{"n_layer": 8, "d_model": 384, "n_experts": 128, "experts_per_token": 6, "d_expert": 32, "d_shared_expert": 192, "activation": "swiglu", "moe_layers": [2, 3, 4, 5, 6, 7], "router_score": "softmax", "normalize_top_k": true, "routed_scale": 2.45, "balance_loss": 0.00896, "balance_bias": false, "router_noise": 0.1, "shared_expert_gate": true, "init_std_router": 0.0193, "lr_router": 0.00185, "vocab_size": 39312, "norm": "rmsnorm", "norm_eps": 1e-06, "tie_embeddings": true, "optimizer": "soap_variant", "lr": 0.00297, "beta1": 0.95, "beta2": 0.99, "grad_clip": 1.0, "batch_tokens": 65536, "seq_len": 768, "train_tokens": 326100000, "steps": 4976, "dataset": "wikipedia_en"}
Below are experts of layer 3 (counted from 0) of a mixture-of-experts language model. Rows are named router (the router's row for the expert), down (a neuron's output weights, with its number) and show model dimensions 128-255. Each number is 500 + 50 x the weight over its row's rms, rounded and kept within 0 to 999. Numbers have three digits each.
After each expert's rows: a language model's description of what the expert responds to. This comes from a sample of Wikipedia text that the model never trained on.

# expert 4
router:491464576453476564528550562537625507481519484513504548463521483554474533548471530520506570576541537539442419522569451547522463378483518532468404494561438451493587504539468545474605480530544521511550545533408538430495408597498459552401475500628499449517436513530522511551470419499488485523457573596493435531473505548580493463548473510464552489577481511499483456460524467548553641593537
down0:599462566441515498450530440437478418561505463518536374513508613515635476595619441511601542377432448517489537535416443495456537495420531408530452506474582469555517443504477566524465561479438496480505483525443541409542570516454554506511503497471589478439483460570493512442422597579517507505529482537520557446414411431491537475450478498598526463505531512539533543523576479507451458573548
down1:551553512546469539467450525461563517578561564530415551534470450482445527571480487402475495571530515479482499537447543490579446544623466459449556441539570428547567401487382496443465454441429565598569443493457465469527446529491545452560493550495528508563475472476406593461518539560532411542449495562494470471497489521502527496428419439385443575435432477513466545444435526594496577509479
down2:495463499533536451545484556461524501551561488559565572478479464396511417470527479531350562452432441562485431515465532480439495504471444520470552479473557470495531521467570455461576520548572395551498560507451469483488434419535470448586596461536468419462442413467400432483565571500418586457478463504465488516471493451435509566497559457501540497437436516561474498438452657508507558473451
down3:476533427610489492474468580481494500534499475461472464475455539458490545530456520448556463472509539490484571436519534470487519535507481531577479456482528531508472482476510413441549487465478545594527435410532558509569439390587468419509469528522422526500592502535543485476475487559507538447561477456517497476525489490492542508413416580477524463502543465502558535509436471451484534487509
What it handles: Digit chunks inside long numbers, especially the middle 00 in thousands like 25,000, and digits in table figures, times, dates.

# expert 0
router:556554503487456544465449577496504533537455478476503518589599572515485529556485503464529437543536544569554422477462486439431480426409559504430479409447512480385577468596526496423554521554457392438446464427516521551594467529506483527474534576528546397492550487516490569479459428434527418511495553489450498543594527534521493560486475531536497432443420590507515519509456483531533439482526
down0:516491495461484460473522604558476372513433577549501425473526459532492475571519485473476468494632454535465464485520489517524490456526465449386417545542435430515503512509553523451430439495485623489442546500561418410511458420473552520440402440468453465532486479438535440484474450500560542478355485460444516547485565503434530562507532442483474446468518456490556445478518542466547491528498
down1:468427498430490501528402530532399502468455448485483510495467627513539537456541456544478489476532450551466466510443389445491539465497584489531495464466491626476554481494456636565511473470545535496496590521501495491501559452549516511572513404554477525462520411527483504466477479521496440476473602517484484549469482544515524530475511513498517469441488470468550407439421565532505399577499
down2:567491565572469472503463534501530523513542639488473555454513468453447397518557528516589515481519416512512494504480469515436489534497503467505501500559513502484485508391455554456561560549541593405449510488442555478465529569399495473455500484536510489537561411535528558387488513545577567460470446510447645428543569540531438440565470421516570501469501524532534575583478505488527465507402
down3:572615536494508497540664453539557432386537474528461460408607534465510510430400540423462498557528352487451493508475563549483470539473456493519591511535507436510425517553476491436423493421501466483608528562515407487495502385484518430452514550584508496533468578523554485445492509575483455529572442531564633452406491492466417544495501553492495440529510440554430499441468476514549446543510
What it handles: The word "the" or "The" and possessive or demonstrative determiners before noun phrases, e.g. "in the family", "their", "this".

# expert 34
router:466525459512401492615582576457494404521475505480506525455609433491475555490529569477593603418532497585589454491504509581513470531583509544526544455468500506558438487432433562414552535485626516437495543564526441443457495526538484396441553541450541536458485443484470477506428548559560440512511423538389473521559503551487500506515519549579494539448515512547498572530521512496634538545521
down0:501575472442491455457474501516490395470479489507437567576501514496507494533532532463490505424538508529518438544446477627568516478505499461540521426460476541379454493464453521496504551406495550543508548463517475577579462433442519498438515505450523509451565484472482567538539440579443516494454486629464546528508484516445557540580486470617538457473432451433487495585562536559577578520567
down1:490543524597536421545540463429557512519455509638540472550450473511476464517477482519449555544562435499499487433388525503501525493530477478523583441470516437491416518491466471435490455444414540574485525482496457458545440525650500451437452517574401448566510450509439540428544480466514475426443501498511478422511510517486514442462479460415483447454462549546543550421453395452586536444523
down2:502456588486491512412505569493523526428492509459593491516476479548476493599485439514479543580621488519459429481526435423449529466437533488456520573496525491499402499484634428534471589583490442419517488491471497531501471505539459469546466543515574493523506492503546472524593527436450545509490503459568493497470488501607543556483435534500497570562510532541558533420451452483481535487484
down3:417484537437467433478550461552423537600444435502570560426541477538554590479509436482518542444488559522490405459500452597522565446536451568560499524597571459434508582494482483413499495505461481521464581541504590527515419453527487399512487407457544553488545478519494554486537568468527558551510503553435541523452478497457423489522495508415433598557444532504431551440525427552520551471547
What it handles: Ordinary capitalized words inside song, album, show and place titles, such as River, Love, Battle, Blue, Goodbye, Lake.

# expert 9
router:548528532467529498402560435437508526440509468576592458514507502521532605472511414527540514432539516494553567529548446569513444441520524545556493604498588552465555493538498556470419535415483475412616484511513505490587463488641431484591492421474559470440444517480545481563541514519452555437509538479531512518551522401497595521558546474534492484420436478411477496539501538518595489443578
down0:498537627542454561552523474500540559447610535508481531433556550537565452464477597514465562494493504549530493464465503540468508546471481478598409498548519420537469471442498449569542488484529519547494496439467529592436529464479515560498467493467553465506513476512562499563439582548471538439507484540524410475647504501469635553537565527472486544561555516462475470488549444476474560505426
down1:450448499563477472468609590537460508515494604463536524545461560449552533543571589367550536426423675540535441559481530587539546464557513488445472537521434550460496477581577469529455459524545418433595518483446415459484485524512518600503497540487520457439530435618478410487542503501433484540489456456469530448455492480431567558639490500470567459466409444466588508437438506407510514535462
down2:496513483476491476493544586584475518461537452527578470512522516545504551481485477474418468525495400518454557516452469392556541562458557491454595586512492570564435460433548430592561563453421534625441499455391539531466438496483546436455522426488433467440480512486500540508484456455391487519472523552536529512526560538606514457451573455413554534463472494460465588449483569540510458527422
down3:472510398443477472474509551659482378499572474498397444538523453513453479562411520456596501536414348496507494493472483567487554514627506526505473377455497493587519461553500489429544543423439496564435541602562499437498509483487523541467467538487507470457408460542475526417491470597468537590551503466458679468429484478525488435566471552499573552488493538487539490507484558458526392531472
What it handles: Semicolons separating list items, scores or years, often after digits or brackets, and pipe separators in tables, such as ;, );, %;, |.

# expert 16
router:522509502489531469534414552434544555481412509502457448537471545460543504572423498507525469524398526457506440498503490437521424573474539462437563570417479511516462578517443432505482482544464541374473511564591486484495518511525430509484482458444513538397550569521438507621513476525515569475429530530508543516423499478500589489511445532490485516499534544523476453476480428479561528504452
down0:486471485492440510613558540400464455549536542433550494450473493494399477525543514495426473471518451459559477484515562454538529437502545413494551537562478565486510495441423532452470523532403454417500538534407485460540454465578506551501458420517383438435511520499487482444563525457475500516541615547520431538552522418494524571425519507480479476489435511535458552570447502519460526488431
down1:444535477507427556546484532474499517434471478488415510526445472446533517512501505547467449460391491420498480532460546428477543525514504420456443571464574483565603542492529473634507488497467520459495539485476472446513522395473491558476470531498440460514365570510412479443528510489499549512465488511512518476457497520422450421450546531484511519455381543456466545522419418563536421469486
down2:462464459550449593483523465479509533509409550545534524452550492468492506574520504466437512526476407537531519481489515427532468531514444409462533444438612518488408534466453437598518515450443457476481462445585461480548492448480475460481553450494524499559534596565488582579534492501554440532557438462492499529440539425500555558443520580493469494499519531441646556510534440450503503502553
down3:506413448491430455445498530456514492476507487498497564513440498395356415509445441457482514511515579521527525475496392482502493561548476477483463435527504393445469516370521596546496459418518505431537582496534533482515503500480521426549477569535486516511579475552509486379487505488460374495519511514469461524449477553561535524521575560510377458477447445522551511554506395567498470422465
What it handles: Final subword pieces of names and words (en, ica, ington, ium), plus the n of contractions like wouldn't, couldn't.

# expert 13
router:368527500432504479460529513518514459439539460400492493522464560407496545578457534437478473476454537508532522590531454596508555463503449491444475498520466460513569461498449535551493437402455429399507543567597547578473457511435577509491473398551571564568498416553560461498495408508561461527421505556570533491455466490601555571490451505466460602482436465443597400424476450563531467584489
down0:594474519562514484462561489494497567526571416480402458508487453489439613486523536575376432501527519516461513553494505509523526525485453462483493512514499525399495398459553531488407455433558554471497538499498494493521476443554535544509479450559530442512493503496456438526596507422539496520479476555443470485499478495518552525522507469542505536514518545473555504485518595521483498528410
down1:507501539504467586475421445497406519468445491513455534595506499524455514491518512543400520492458580493478520484507496505502594438493430509593476479540507560485458529560487370525566578443425550483437485385420556466493492505441490464480513365573455487521470522516472547511488432446501496567478525530425473472579510436448533484448495498582479539433563368492500497471476453510539451458497
down2:464549593515518616602546491486543506476510499478445547557450545467536370543533567480456444510504610529517491573517514493510436447454562509591533571551531543440505458414558564619519499533479543467509468491504485540441552468395517474514480483486458529454463510448461491526463431544451449486472492458539463496511482451501557465484562456493571591564503471491580484495460437527468567605458
down3:564461594503611504464510504397440440540552537523471478525554439452455507492594434519388470474550533458473449471523471491537482364424507488505423389505609523530583509558550553510574484548451466405529474401484457486504550511410443500512525518562496466444483433419536454503491446580461586530593445494535417513567452424434543579505490472465520409570529480490422465627460494572552479509479
What it handles: Opening parentheses, quotes, LaTeX subscripts and superscripts, dollar signs, and bullets, mostly in tables, lists and formulas, such as (, _{, ^{, ·.

# expert 24
router:397551444487392510477475499598482466533465436538539483452568603397541564559557563509494420462468453470470555483589443481486474616529437506490603566566510605470505434500492395598548533555502483517436467418514498616472541471542487434510482485474535543511478552421574507501452545478530513589523512545526439537545542538531579517467573520444469511527437523532537481430535532524566477518536
down0:588426491503514450465580494523458443533473532421466470524539449555489557506593467468463662543503525461512539465462415478530574382461480560575531520538499564526544486528467520418448495454547539506499491361509510476494491501494472483586570479507437512514451509550465540421515508551462550544552506381463554517530467446519507541446529590440585422626460446475506584522555495531520399429436
down1:506489466481490533499551488567472468529573421518403492437489463504487514477421496505492470513553424484512452591456552536457438555478428474440597515459567553458528502531511547436421451530403549550486558504502520497527500498534512458478554409529452399625562575523502539546483523545468561583386455520479583484502495484456420539512453461434485511449527492650465566509499473434540411602447
down2:516509489571473474545535608631494477530444502521455483577475561579507562503514538573510510556478603553436407413504543526456554595505426486508469549366514513519553548522487455577520554534473464449515468541453500531551460451477420541510552565352436501525484517514480413445600514445505503499462462496532458466438484576501465599502461446496468487526475539500506556549470491496490551538520
down3:507399425472468452445495605464479501410529368499469532486581420483516583436526464489595597612586393436514374480429544528480533497495509486525541538397480511599428500538527503506514492463526491483486577458492453513470477540511551535512487508497509537524555557556507575547522501527472517532566480433507587494521470531522366489516476491503422560548512406531511494502518454546536477430471
What it handles: Periods ending sentences before a new capitalised sentence, also decimal points in numbers and clause links like "but", "while", "where".

# expert 18
router:476559482563513494522380568478498599447544542465486402422476474472370520517478524460426532524441492548612480552490553433501541579500577511394594459576500506452525441508514536471454492492618428480496578570531549571455533535539537472542476494483511392413506490520561450474489506488489419475496515534496459563446454498479399404487488420507473435482433493455565417483455513514458511451437
down0:427504502455516414533426410455518452504435585464537551509513516540479520571464514521459502527474588464515507421480553469364505494443518508577466556497549489440557457425542527575479469485546495422571502554550537536543499440526537463531457592575549541540480449534577547475481435551485571426488420453462501491477519436517533466436510490486507582520614539428542445431539580568464450523484
down1:536542429508558481550410491544553507553571461525549496466503496488441514554430539513491556538520554490538521559521535522533502478530460632457563494310490604538592529509454498536592496461432407491563608539475438565499540505551494512461451460520489568503454511524591492501567509486474454532502452475466607451451531501496510407482472649530495446574487585531487510565487467500531496529518
down2:503480512416472530512537471451601522529560443499519570540564497476474455480411505483549450477482478527544482540453509468504602612509566582479557476494528526584532511477521551486434416515539496556400451505491500487531503546424511383514451370645523553533468473379470545500571424497454424487522546524568546479484411433481502354490509519536445521487430484550489539454468414436490532440484
down3:445418478531533460444426497442388468471481502462542474521525477516534514395466559509489553582495489465483520540504419505475601419551534457527415528622522544482528538443505554455517518483530486503569505389489630559398523430476439480486472519487493500589367455502624534496515511345486461557582572467506550534551497390509488423548610507486500488449582497466481413526553502507524518656466
What it handles: Capital-letter pieces inside acronyms and short codes such as FC, TV, MF, ENG, USA, "BIFA", plus LaTeX "\right" and some name fragments.

# expert 37
router:530420539485444491490532460553487605441447517510520491577420448458497478446483475494462554505435493498516432388507447454505505489479506460488455469522441528473459499476515495473434478530551495553543518539538552502549500536598543546478490478408517478606556482417521463472501539520601478421547483528475437563588491444553509467570464507591505527429512518483564460558529615534584413507462
down0:521461437504484482459525431493462574465457453488542512579428522529479499550462478423493511444509456492483502527499463471523563519536450423495484451493522435608486544507525496410455507535409498459559363520674484533513387477469526467417537450494516443547450478466570477500640537428589437414466571539475463392532525472427560520528512449562483543464541546462502504490505589434497505476461
down1:449450550359533405507498512459436570494521525423501394446568525562476529463564518486496475518534423528519455582451502449529458552541531568547504539539529496462505547451459476535472534563558456524546406484470587483559462503482565499591483389545522499553456484518565520490542458555476577577520582524466491459463431486403557437534523474465443525503617486485625479599565479520429475432501
down2:482553518529522515513526475523535572502409514556517456530556451480493512531569476466533419456519445418481472495425410542502511534590615571482530498456575444520528573499423461527455438530567476505454419436516450566533540500571476583478422486457573503458513506539381469507573597464552558552558512447457571456478494431451495567519539548506519506469562419546530512487596557482426463474516
down3:529467434476571519525533530501486469456446436490443509472479567519504506434444542501440452496465394454538546498527478445394456493439487434608553526477556488559492451455510520366547512517432517489518575417481449458538560419495525485553475524504437521521536530483463521551436515442469432551560485452575516543535443495580496394541454504548454527488485592555422541442613445495503427488467
What it handles: Mid-word letter pieces inside non-English personal and place names, often Turkish, Greek, Slavic or Indian, such as Pan-ag-iotis, Bess-arab-ia.

# expert 11
router:465654478505470564547462524538507520432529541555514501515482544548388540513503567504489435545462520442534443529412515559541454552408466507495433494421570477464488532433478573548435382485487462523527558448504526546504461600577549549495487447617486525433458437512470518541420563517524561451459424532518507553450482576437501575530449465515491581525536553507557519534540522531485543475515
down0:455466439559450503363468422562470537413546476544607657485534562472519576494523518491420480488511494448444472557499494502442525523509575498488503492503515595474414461519615512465540468469491496493483492468556479508577487515517575442386533509458509427453471500526524468481470473450483433523529491484507469527525414408485550437408479534540499538401459464500552512485550578484560490511560
down1:530577502534417564454571533561419604543441506514468465486440476457466503530558502463437570532467501501548421514552527540540413544567418459541561483562458463501392444481533510464564459518449557510542430524472480481471566522536525465505536502460483537533531487536462468529526494554555551513476496483447536566468529473550488496496444585483471583476500551393476572582612491468461467420543
down2:571559420379514520532452533451518437567598535469490545462523469503481466496506448560491463460486495566507508477477444487591570464471426621492486497557509520488443559433518451475443469558514630533452500430453431500580531415542581545461503452450531419450548513482517526516527471488529523430525456539537431491496579544452476503498495507492486523511534489483529542465430508554505546550538
down3:498565495537516460472552572485486498514539541500447508415454477504580554464466457521573400540467504486565495575475436491542441539522549491512533444460466504458536512501471429411438487491495496535559459465476536408461454538470514521504521452438544565513553517425524547593502610573453548473473491570453515402451531541562487412540480454567531492491519584502483550422420639486401453494456
What it handles: Mid-word pieces of non-English names, especially Cyrillic transliterations and Slavic, Romanian or Thai spellings, such as ov, ev, usz, plus ordinals like nd.

# expert 47
router:486556590544578398572508515501543531521446518472505492457469593414571481527527540453464576496540543522491563503479458399484528418502505408446521493551488412570496549494553533423476447529448537490543483522523586441421542579552507552466505442477506513464382525536489514588505506473513490444432365534476568444527497545515456536521465555518440533475505451499443403534421488516565464486474
down0:539488477630516491477493483448555450506532455526460541531496529449483460552410450537523450473430396523625486468521486481521535480471496438528523505547449438548500466542519521378447517569409467489433426411486514496533534591520601468480473423470476616480528567588465555492448535461632506532489450453454496550549537461519479466567444482496551549560475517576517469408500553440575437442504
down1:493485608523523523451456469491472447518515486522522530560520518457436443498477485501535497436455554620497509463520525520532567466551480512561462488599549476525441433477514554520528507570438492596509494416525441479459497422463486481435465558522530484428557425472480503566514486518524453467366490486353581400538509497430555546457595526446501516484444452542476479476488516519584467490417
down2:563517419434491484502478548515489494556390492511411495537470531405489486516412489557487522443523431422413511443461575533520498478555407490508589630482525572465537538468478521419530442547477544535506573471639464470548447534504514586493470534521477453475498429561403474508490528538469533462523450546550540538454513534590488556471492576523604498602613562518519495561474365445511396560525
down3:495474436551431511545529510540492428518424511575479429599483460442533447463443497521521487562550374463517483452511555486478497541503529442562478451466455615467490514486610476503479557513372528471470465485404580553472494612506475523513568527536535544576552509521528568467487474503518454559469476446514498513501410497580484435468514580451561517503544495536456459473483422485527480427529
What it handles: Short word-final pieces like in, an, un, u, il inside names and song titles, such as Lovin', Funkin', Vermin.

# expert 10
router:507454513466602586457565538487417506467486391417465569493530517548458531489404490545435519483491547594416434474470586448529507498567478558544534434487555485535518430577580428528489542502443420496486462479534517492605451500489543545506481523435589518404536511512418495581409552461498508503457490585529514554424501526526478545519428565547420446466547531511481514544450432492587608492546
down0:525472542534533603500415426474543482460503470527490517420527501528492411504532510523521478466502446560507375467349525460567501498456502503490523526585504476553467469467580372484535525464518572411557522485451478505533596573473603491514503451554536493456501520483554524500450501553427529584472538480540447553509454408481569512468472400456463501488537470489455414420506538498473457524529
down1:553535477606541429554572594536500468487497432528530518470539503563533528544545450564584449410427530537415486538480545438448449431449558573579558569457474416465554522512555428461531472442523534454427556505524469474474477480466500443561460570510465438463459618536526517506496513456522595549506474517509443516445592508491592506522487515490544515468499538503442542501548530515480584482513
down2:507461510591462478494462429505549437549529554578464483471500451472464515515444556544576434521504509475493533457458433477561507444516555484583558497590558588571582463456579519476507547443486482532498562511460451558546568512532519407512510537462576472535587584291538446494432473537561492456411559522529455481546427500446515523436596461461598472439463548513494513451487471532488495410473
down3:514584491526482482474550541425519493513530483465494510442489464517475581524515500553481636373430509544516474527609485565473428533453529543434458445604477513503567462434459469505551445462501472456478505506437473521534463573450482443486541417508495500520576512571447558524516416542505429645434502512508500535434449488523529549539460545517507398495464421551556515436582425468529625404512
What it handles: Possessive 's and possessive pronouns (his, its, their) before nouns like father, own, death; also dashes opening infobox list lines.

# expert 46
router:463476532530523534458590427563582437490473566615559486491471474538471522481418466528440502448412464512491565543485572523465498531480440526539527490555560557502520504483460473429472478413449527581532519478456563411537431551542597454476600543506456510597468456554522534455521571535400464558508497507583581571438486546528499524492460496514553542507457615587502592467432466443497481526497
down0:530584563595521494555531420451612567515389406598546569449433492446480393520381501503543625673510491555543464512557583587549429405541465458539505516391558603485538528557508516461522478469563464537537506467385503575537448561496581467572491538534483552488563537551535495508459548461477449392455558550435469517553540450460478539535543488536495468535453441498471479501541499534540452597512
down1:510477418414493540472504544540533487526442579535489413462462527488502534519416575487641524521574426489391422488534486533446452508430489550494548581484461490484371546528478510533546444522547526474476511543506473630420487517539484527533530486470480545549532487503498447494462596442411551433580487564590568477417469538444447499571519501430597498483531515520483484653460509470395545473501
down2:470509478497388433477413458440523415427546415491394517491489521438553486406532515430452561489515531479571448517530465474436492466455466447473469545459505438566523469567492544565449494514418446553460350553569516573555425524426439530540492515509463472618508474450561519454541378412557461464430450566517478378476493522530486464476596520532463463493484532506537520474573524465449481482553
down3:455482469476423511507498503433576529442470520554409523548510429420478540478487431394548510456449513466510473576535545550445415532436570393515456550600481486462532460534460556496488403328493487495463491557485396474536449548525545498560492500468392554514433605523469472478491491428627483434501439435569557532507512417585537458385537531418540580487413463525428591479531480507487473536461
What it handles: Short syllables beginning foreign or uncommon words and names, like San, El, Los, Sal, or pieces such as ou, â, hel.

# expert 36
router:468568495415484474454481593448527446534512537493459516469486502573441502532466538535584529481553496555479550488466530486476558458496575547506499534482522480485515419501477499546444525576540584474458579495497470565535462527413443520451522531536502529425455524549481597528574465590514463562558537524428547494541564454547463581509414514487535470470478450438543495449519502481566529561411
down0:517508541531490545498523452497513445575557500508538510466482443368452396514464479579449509427484405566572591468534583473485415575516559506596465386517445618460425503414568511631450519538567455512541501496438458505498522550557521508432570525511551534633557594398494554524491469551472535531482571528506479527519474500489620501534474509543499576457480479475517530452530464493482445535586
down1:465484493571460519493497535621419428454492488461535589496532424561569489504496603546499484497507451510486570496416548524539425561451453459542554515567523549457510493470456447534540494493465546537465544527503532576560530451517494508561474604489495530476519542571482466511460436536512501452565397443557492569524551529433476519523521499439506475542536514489390479625524419486502529502400
down2:405566394467506442510480428510560549576537471434551473511537517651532489537490416467543518435538558555479481519551562477507519532588464419507452507445575476556508464447423459540506547542532406511490417514507434401538457528505541551534564432474454538576531437575388459457531457342527469543554465519496448454525565556472476528462524494465622490509541589408441542526534470451448441440546
down3:511516458529559522558489478563476526508444457557505544481434528508495441582626551492491505485495575472438509407576543435478518518524506474579477499566547424502389480591438512393499477449552574516409487508456474622578414445556480513511626527494500519500405504521449425551528504598501471514478512487591538500540511513595513569489475619458458548582478493427554456501496500540562489489419
What it handles: Closing parentheses, braces and brackets, especially after numbers in weather tables, life-date spans and subscripts, e.g. "(93.9)", "2015)".

# expert 53
router:516551507520518546467470446503583529493483444574457574501431462502440498425487463470500536484446522495421428458523431532469529463478566573422546417499437474501504525547551554441484538540503520599548513556536529545525500535532450571485461404418451420534531472527460483462445577531449463531479495497534502539568526514622503528542456532527599511426505473503547469530557525485560437520506
down0:473478501479521535472565539471540459523515471535561520444523501435543515559441511495458438492482502528469498568516482528540438493492494512488510521498411545488523568492518546510450542544509493522520425491458546454434627484553497493558502464447574459501611463523434488526453460578475640476445411505374497515515539517433469500513448478586473503486381494469514511528483482524538508580440
down1:455490453459426555447499511476409438542450426476555474479499490459432508543583614490493519519495584552471430476482435584531514421504516496413505574479461406458494483484547561500496465486448495494452529547555463537491568539417479461556496444426456377596503429458474475421527500539489499518523520520513496396514475577510564489514481463500289430578556503436489415510516544559466510646574
down2:459394420608540433592458434517424524594476526431524442541529527506532523487447501477529470391501442496474517556513477536456468503598513583489497445525602467516545573540468601570462530496513527469503523465470488552561529431466600507505537494528420476475441530418501520439555597471499513506507522537443481442406438547507532543585474435507484488569474465488476557567470600442493518494541
down3:429483566570463387508461525522441495512510521572538441545457421450568480514529446548441452476524520526569540446493523520561487476479468506496491437458522502483581503447535493587567469427512529455447495478535519430545516469423480459445648499492520458475426445558521597467499453505458437552444474509479475530451505500445418444488514456438432527467521485590462411479440483464495501540541
What it handles: Syllable pieces like ad, al, at, ah and name starts like Mad, Al, Sam inside foreign proper names, as in Agadir, Palladino.

# expert 62
router:453544520443591555523516472465383492486451477491411497466455464504490545520610536552426454587443480475419583463530451482507457449579415526529450466544446535456544470496554569516499531488477495516505574553527454549427496493578449489421456513483513441507549560519500494451475552570453452447553581460490528446466559481493583451525453570533512548482621475589556572525515430452492431522481
down0:439478402529428539522460498592578534513588467452513507505483539521539581522486522426478484459568408512436525486483497539471560439484492525603484527485434585535589401497472440518564495429560514516458522426423589397513561445517529447567521444470514434495521448459532482532411508522512526411452457484474435523557422433515518531493418565437521484505539444527491444436444516407506565522526
down1:439541477521514530488543458452436519477543522517430588520559480548575507459514517496450505531497491509513478502555466571514496493484467604432454504437557508550428455466526486455486515395507586457529517426509389462502509576451523568507479568530502530508448497527481431535545449494628505510477543508502579473535458562518483492493458454586483439496516489423495507452497564486568520470488
down2:445485488452481492492601467516488527607548576498530467473518531461459419595505526413523460470514456525596491550505542499511464513572504547479525494509545516505496483532533504478503418425463402450581469470410425512444558468474501486534512609491488535504479510460486364598550502467516607493427442522436507541462433556455565576549455532431612511499441602535523496527550511588516593605492
down3:491474473563463472545508401483483553565561428474422502509436494433525482500521439493525489453500351425558485493588522610483558373550574544470477474555511544560441589557455574532520481525563487539535544473525529487597390415488518442523494496537474526542514495433490497481511556449463563484511544527555462446483438491455382551435632506476461540486443466406450453505478540420503483510592
What it handles: Last two digits of years after 19 or 20, e.g. 20-26, 19-78, plus units and nouns after numbers like km, ft, Championships.

# expert 54
router:557410543526523555452484562450461482514494556554537451597488484483524486525435506490539468474545521492422362543563486549552508524523432495552417496447525489542498415452472474540453533455398482452587486451525549468520425540410559491467506446579538516499465538441573474497406481519539496586508526469440589576542526484512487595545608590450487438525626464441431595520488407529453472449405
down0:565464511609459518500493578509497555517515583467456515590546528642582502505491492488550456597463421370486457455587516426538467472474479472465483514514556549445451477418454493477541375465441502503507446428534502629529558489493418487527457469459538527414485485563429448544420485446482509556476579511487469571539525607491496382456585446557522407557561481465366457522473466541534502509460
down1:548474454488449469491485527513553483525415388476520490388545500424439539538507544521519466512534596480513468445470576525520564469628488469537462458574614503580487501412510552505620484489460560538479561409415544548554497519460473593508438509442540529476539477491537537466544528426478439455518527617458586511446411539573533468492474542521488493505565519455540555450469464587508517516378
down2:465617481607507516424407525574586589559436449455517464406446505430400531393504417469501519499456460483533554477489543450476540483431575554518525540541490511557499533443469497514476500467466447536520502623471414494511518541482526381481547422480479470558529464550500527472431502477481545456469528517529485424410493454575508380345508386469461562479431489500527508437567423492525424516467
down3:502502508564509495526442503510537625527412509501470589495490588416491540486519468497541473544429415585538537476477506542519519414484533437534625477461497539451560459540441446631484496418532514522507557530491553598439586510515490508579518457506476475481521470427483527501538629518506410408510475574487471472534526457440525474361547561510455519516398466463465427500471488477499523504499
What it handles: Adverbs after auxiliaries like "also", "later", "then", "not", "still" in "was also known", plus parenthetical "Note:" labels.

# expert 63
router:524367511506542575525543423546410456472575521561602481382571457353515515544480505445483553448444486369490572514530499443528533549546543521456511602542470523478490475516559529483528534493457396502457474507429421469414466483535529498580462525512499508499504435501501530533596412485498532570462517468485456336503369482503486538544498575517451488505572472551527560519502498531417553481520
down0:428429498510513418493487472494465580515509448649451435490439466549412531417428600551469435556613459568503572529435551514452559556557374462408443458506594497475453491529442488511547541433494526429480494540592540559533512483427431526501513489514512533410437450434591412514499540563524494463592521421520512461436500583490457511471480595455489547459437531561560493473443574476539489506502
down1:431466466471417563462443520541512561433475431469467546483486479482437376525464596453509496444611506563558509421409580500448521447527422411507499545547532502432412485545535442479491464368482583449440552564552528534547444498511422490481553488429495505566489572424575492549485546490555541519503423528478589526443556552416480506520543466532419497407535457553563456588524468528530521480381
down2:486495486483445539544464436577487455557445573511596486450557473552499427498451531434557516481472505416472527525468501427460492541551460541488484470500443474484471443456578383570447545451527505429504446459399505509450470505526539446505523533516535586619556392429502439529504494553442470522606487559473540383469536511581560474538536501412388505538441432567487436409503400581541560487506
down3:539525615496618506477458440593500507538400455542488496483535494531502546567539453497560473540526566456535528531457578523545468477421546502569447493574446508584584439487541547469561498569522544481507559459507560486536566528499497509458491429509440531500487493447489424515446486535495424502526393464350358526504518568545457517437431489509463513574448513434627520518471527472521570555540
What it handles: Past-tense and past participle verbs, or their -ed endings, after was, were or a subject, such as released, held, built, auctioned.

# expert 42
router:527508516492495542430459545472552472416513430429409572490488531458557495356455566485498556509481526477491508492458470406511487484540441471533564434547439481534535412404498482587447439549470456466533514525571468575533465529512430547429436457518491440552477568492574519595439544513472477517437549557435475545569530563527452466424586549413576522539612521460461563453468485608475530424521
down0:444600426299556509538539515600528532513469515474462535400486576482509540564483505455520460556523513519517555493429531492554482517547550504535543360504463494443510464569516481543550438574491436512467519500519500529460452486524420524559473508509496436506570514577470490557450536534483399398500604483467493521434500422485499492423438562486399552492473462497531579438599507437581483495482
down1:494498579484488476478487494465452503444558354522489504555613485467539433536560450596511482580537457486542528612459443436489412505507466637545488507398569438506530545466607508414552592519586534531442623489537483495557462399496423535467529483483430511556527511507486549497502530499613523510610485427496535534554601547538556453519477574409451518533447542491521526464409489597602508490526
down2:449431534528472540549483448557528527586412539547518589495497466561429583546555463518569471505467529519551473533457432447603497563468490521522556509548433510497479456537451625510401520490539545436523463486433567485458474553446456549503516574425390532492482467457459443461547467518558437519410515608521445540486538547511498479568511444554438473472568517541475579517518574476511507460386
down3:463502435429473473488493412481507589531490538519516531512460482556451494516475473536526444462520566454567505526466509518445445468480483536421435518511436513514528530533574555432443508537621498507534564541562506501545519531464489471498612443441462430611552570558529492430524535531589431467500420404543590480562532419510430411437533474548428481564493511526513402471420593480535582470544
What it handles: Sentence-opening "However", "Meanwhile", "again", "although" in sports and plot narratives, plus band roles like bassist, guitar, vocals, and some table numbers.

# expert 21
router:534566517572506535463431519458485595423467531509554576445446457556504485455495391488518476487528528490439533534434559492573535426580492456428447486513451414531550515494484535416543506486400412470420549528579487434579508504481493447465451453474520437551544410452549527468513527478476485591563551538579610517583412426575494463554436546506495449496372451487473514490575483561509484515480
down0:511570460512520619541456643416548497443559514542488507465500545503587504513528492462475564492525557622484515495475595496614513470526499430448518508445454492466529501503461521436569404433504498486519484524492522517490411458453541496488447520563392412562524453483423481482497484524516492462472618511502518621508558488493610414456490485463509505473438409520567541529543494443495507482471
down1:490552514539492491446601401502513434571424508414473524551524557558466450549460538433538477551445420538474514510506482482482478507437484618544467447520562459456525444499482531509529527478518478496581455461402590443496503469490471494579483510469462503512364399641511442492432531477542513491542398457480494435518502497451526575498493530476499508409567513506505501470513509446537573521473
down2:482562439484567518494495487445552599496574421523478433525450560548426414514515497516550552519410601472494544525536523450493563541542447493409538483547529517501535502443543461554427480534569514438451578617503510411552487470539457468514536495556490528482489523608452412514493445487448452493485532550476444529533497479521510506453407529455457450602406493417505482464590623513469405539552
down3:504550591497413536582493449578514515513531460472647497577534540427474459526454472517479505539495435453495460464519462427464429464523436531507409475591472474458512544516504396553492573455503534463472403549473409535578492475494474432485562549458536416487388465507473508561441449529393410465576432482480458547508610401536431432454479454427471591598535499501513562556489410516498501460453
What it handles: Century pieces of years, such as 20 or 19, after a dash or space, plus month names and the spaces before years in dates.